{"n_experts": 80, "moe_layers": [0, 1, 2, 3, 4, 5, 6, 7], "normalize_top_k": true, "init_std_router": 0.0143, "lr_router": 0.000604, "norm_eps": 1e-06, "tie_embeddings": false, "lr": 0.00219, "batch_tokens": 131072}
Below are experts of layer 4 (counted from 0) of a mixture-of-experts language model. Rows are named router (the router's row for the expert), gate (a neuron's input weights, with its number), up (a neuron's input weights, with its number) and show model dimensions 0-95. Each number is 500 + 25 x the weight over its row's rms, rounded and kept within 0 to 999. Numbers have three digits each.
After each expert's rows: a language model's description of what the expert responds to. This comes from a sample of Wikipedia text that the model never trained on.

# expert 16
router:510515504480508511468446464481524487481512494516509534528523480514476514464529500530476516502547490537474530517478489463539500466490501479515514515502488481471479568481507452494516511522488498528478450538426497464511515490484507546508506472485505530484512475501538518507510555498519509495
gate0:503514482464514543482486497494471522487484504487549481472526511500465498508495478512513493523520480485485482486522500450520507510483461432527464482510454536537516500534457484517484532479503467511523455444487452515510506549507511488526495427580488498499481506544486509508476471464464482514
up0:466506534520531457502519498527558492527515516484469547529463488495536516495472521484491495483494475525549494486485539520485502505495477509499514462461513467476474511448520541464517494531467505483493540564517509498491511463491488496500500553452539494481529497463492539460521499527517455482
What it handles: Personal name pieces. Surnames, initials and surname fragments that follow a first name in lists, tables and citations, such as Smith, Clark, Jan-ik-owski, Vladimir A.

# expert 40
router:491536507486512490483498467472544492525511530502503542556488502520465472470470537532543526495516528505488556475514504483532498430469485494490503498498467531481473517466566488481526488526469515532501498513481522498526529477466508479524471484501507527523519499480505545488525524499476462508
gate0:504465535501529466469473534495489475513510502483501486510521445516555490464479519535505491510459511479497484450531524472503493465501519458505518506505515533498538519504478517441477483500528480480525468482453516525491495464494494499511496517534489525461468475473481474509471586505504456491
up0:503485521500486493510476550488487503492538513482538493487503460519501497489452501452508482513494494496492504465471508482442474490509507510472489490521487523513515501535503519450502458507488447462550453458479494501498448472478474453499507485537490476481458457502470488485500527473518466497
What it handles: Conjunctions and digits. Coordinating words and, but, or, although in running text, plus digits and punctuation in numeric weather or statistics tables.

# expert 23
router:524526477476556495463512466467513469504492523481500530542499517484455504505473494509534509471516496508472526474511492463554474450481472461518513483497468512478466524459503452493541506496449501504495484541482511510490526463491512483520442488517542517510515478507506512503474533495512496494
gate1:504497475503502471478462485475462503547445485471483495527517518504449486499467504480474565477453488535517493503498489509482476524499507502490502498524450452524519499513512431529478543518532472495489562512511502478503527454476447498538468473489496515486505486496470524492518547490460482485
up1:510506520473539437495501498507504528521468543486491531469473520492465499533500478472511560504490496519502503555509467505513428503519486489471530481488521494506467525549508469525512543498535500473476512460506469502467476506460569523528471506489497562485513493495485518511484512512490510482
What it handles: Coordinating conjunctions. Conjunctions and clause links such as and, but, or, &, until, while, then, mostly after a comma in narrative prose.

# expert 62
router:473507515459503473473479496482513514482539540474501518511527492533495499488469511510469545494484517550499522495502457484525505510456501481523517462477484515491485549485500471458549494509523502507517459514489492453525522462495503497551482461468481524515497486487527518499467553533470481477
gate2:497449577499491428474499528491463483510537496485499487497498524518512515478525517473507465475464488534539478533515500502493518493505479482469501495487523496527502490457492474482494532512500503473486529502479511527515500441518473506503504498478482476478481492531517477515445520483486441481
up2:466485472484507491502479471491511473473461520489523481488434485511483507473451459486478511526471481501495518491484507503460474480520500502445477475542497499454475530542503525453502510500474529502541498492525486529496462458515479480500517471473480525514446468517503489521549456545505500517
What it handles: Of and temporal links. The preposition of after verbs or nouns, plus when, until, from, after, caused, and date commas or table pipes.

# expert 20
router:508501495463525486484505480506538487501527516496524503507518491483462510489482499517469480492523462528492542482522510458562505465483482460471557486481440539434483506486508460492531492506483519513492515534449484471518479496479523503538491481472496501477496484505514558509481526504487505457
gate0:466473499471495486486479505505544509517455508454507533496490507514480485502496476498491484483509500555505493530486530512551487475498455504487519503489483523502477503491527479503466512513479444483532460495510478471485485504464489474517467536536505457495483499506490520514460475515521520521
up0:490510468518512459520487500473458486516538495485493540505516474508517458458462512534492504529474519471491510523537476478466519503465467503461512494474488449516515506502514501531480502499471511526472525511482513488495493512543502499508496482475524507447503493525481557507507514476484461540
What it handles: Romance-name pieces and it. Word pieces inside French, Spanish and Vietnamese names (Españ-ol, Rub-én, Bìn-h), the pronoun it, and finance words like money, capital.

# expert 7
router:474529506461506457473497461458503518524507526503503515491512509529487524486500502522488512537533501540503546502499488470500483467444475492500527474480485516458472533483511503469539506516506539548486492513481483486504541489507526488514469455464478524521512480481493544469505553535543482459
gate1:470486510560485500492514515479502497492510467491457489501474462512509478504479516462494502468499501520522525492533482486473490492540479481455485460543472525474538461498458497480515495460486502510519512518518523549517510502495500485508523458464503491491462506464463472501471544549475486456
up1:500506488508513494482515550470512536518515515472516501499465448464483500542497487493503492528519487469471485444498431507479456507499480518477494491516463506524522505482462474554514550495527465497493444500492505496515499495473490485474448475550507496487520472513515514505507564503486505513
What it handles: Dates and units in tables. Table cell separators and bits after dates and numbers, such as ordinal "th", "(aged", "%", coordinate marks and unit abbreviations.

# expert 56
router:532492512474521477498486457486491461508520501482512501534493495495483499487518519528529490501552490541444500527525538439523511483488504483486533499489485513463482492480512493477508511523490533504505478515459481494534525476457515507535488436511482533500506489460530517516481495533525496481
gate1:535506480467490470490513466545454507496513536484486557487468541509513521515538510490479544529488521518468471520480454491477489509485532468494466500509470524522523514509495496518491508476473495480526517511480499500470498483465510508522508471512531501470536531507458489531519511492517492490
up1:541515527492513524529489466495487487483504527514496541515540497472503486490496481529438518536474500476464534509523466530483490550529481470517570498510510499483473509502514485471507540482507473498533532509517471472514515453487511499484534497527479509479510507488456473499516524494524508537
What it handles: Letter c and mid-word pieces. The letter c or C and short pieces inside long or German-style names (Dun-le-avy, Huelsen-b-eck), plus North, States, side.

# expert 45
router:482559481473522484461510498470519525540475521526489559530526499544488505480476518501544528492550505540485543499524488460505494507445459493505504474493471496496501534448499502491542481497502502496524506499477484496486532481479522494501475474481477533492512497492523530501492538491518509474
gate1:502492501492512481446480483516482510542513506454474521524474485535452471549472527494500503479520498508439499491545483459536488488542524527439493514516488511533513483518496494513518511498511473457506439480500479500499512479515489488538533472491474496453516506478470467530463475492534517476
up1:521510524490459512477503473506495524491493493499496556509566465523481464507474469488466557470553523476481486484500550493486468502537509491484499464492499504492495522502484510481490478492505465493496485559512508525514529555494546506514475453495521523480523501427503528474524501514507507457
What it handles: Quantity nouns after numbers. Nouns and words following numbers or quantifiers, such as times, years, million, percent, and comparisons like as much as, no more than.

# expert 14
router:525512496467536487498483479529521482517515504525513518530462495506471509476467515471527500483525505589502517456511481446541527422487510501523489485504479532478466545493515469466519508520512471511489452532507468491528529472497541483512505502504449528498520523515553517505488499497524495479
gate2:537457504526502478493540498480528482447526466483495473532466520489508481526454463488488473486505448465543490513478483496476474528466439481470475449484471534488493504524473486473493517510477486477523484459528489491480424462504474479492530507486487488476484524494524497498489493552525468517
up2:540511555550518521535462507516540513489467479494492537452527451497493518491503502517478473531495479468510508568471539494531496479518492508461502494528491467464468508463473475487494506452461559504507488496512512512504476496505489526497521471509478507496493496507518462457495463478500491494
What it handles: To, at, modal verbs. The preposition to after verbs like returned or moved, plus at, into, would, did, and sports-score words like outscored or ball.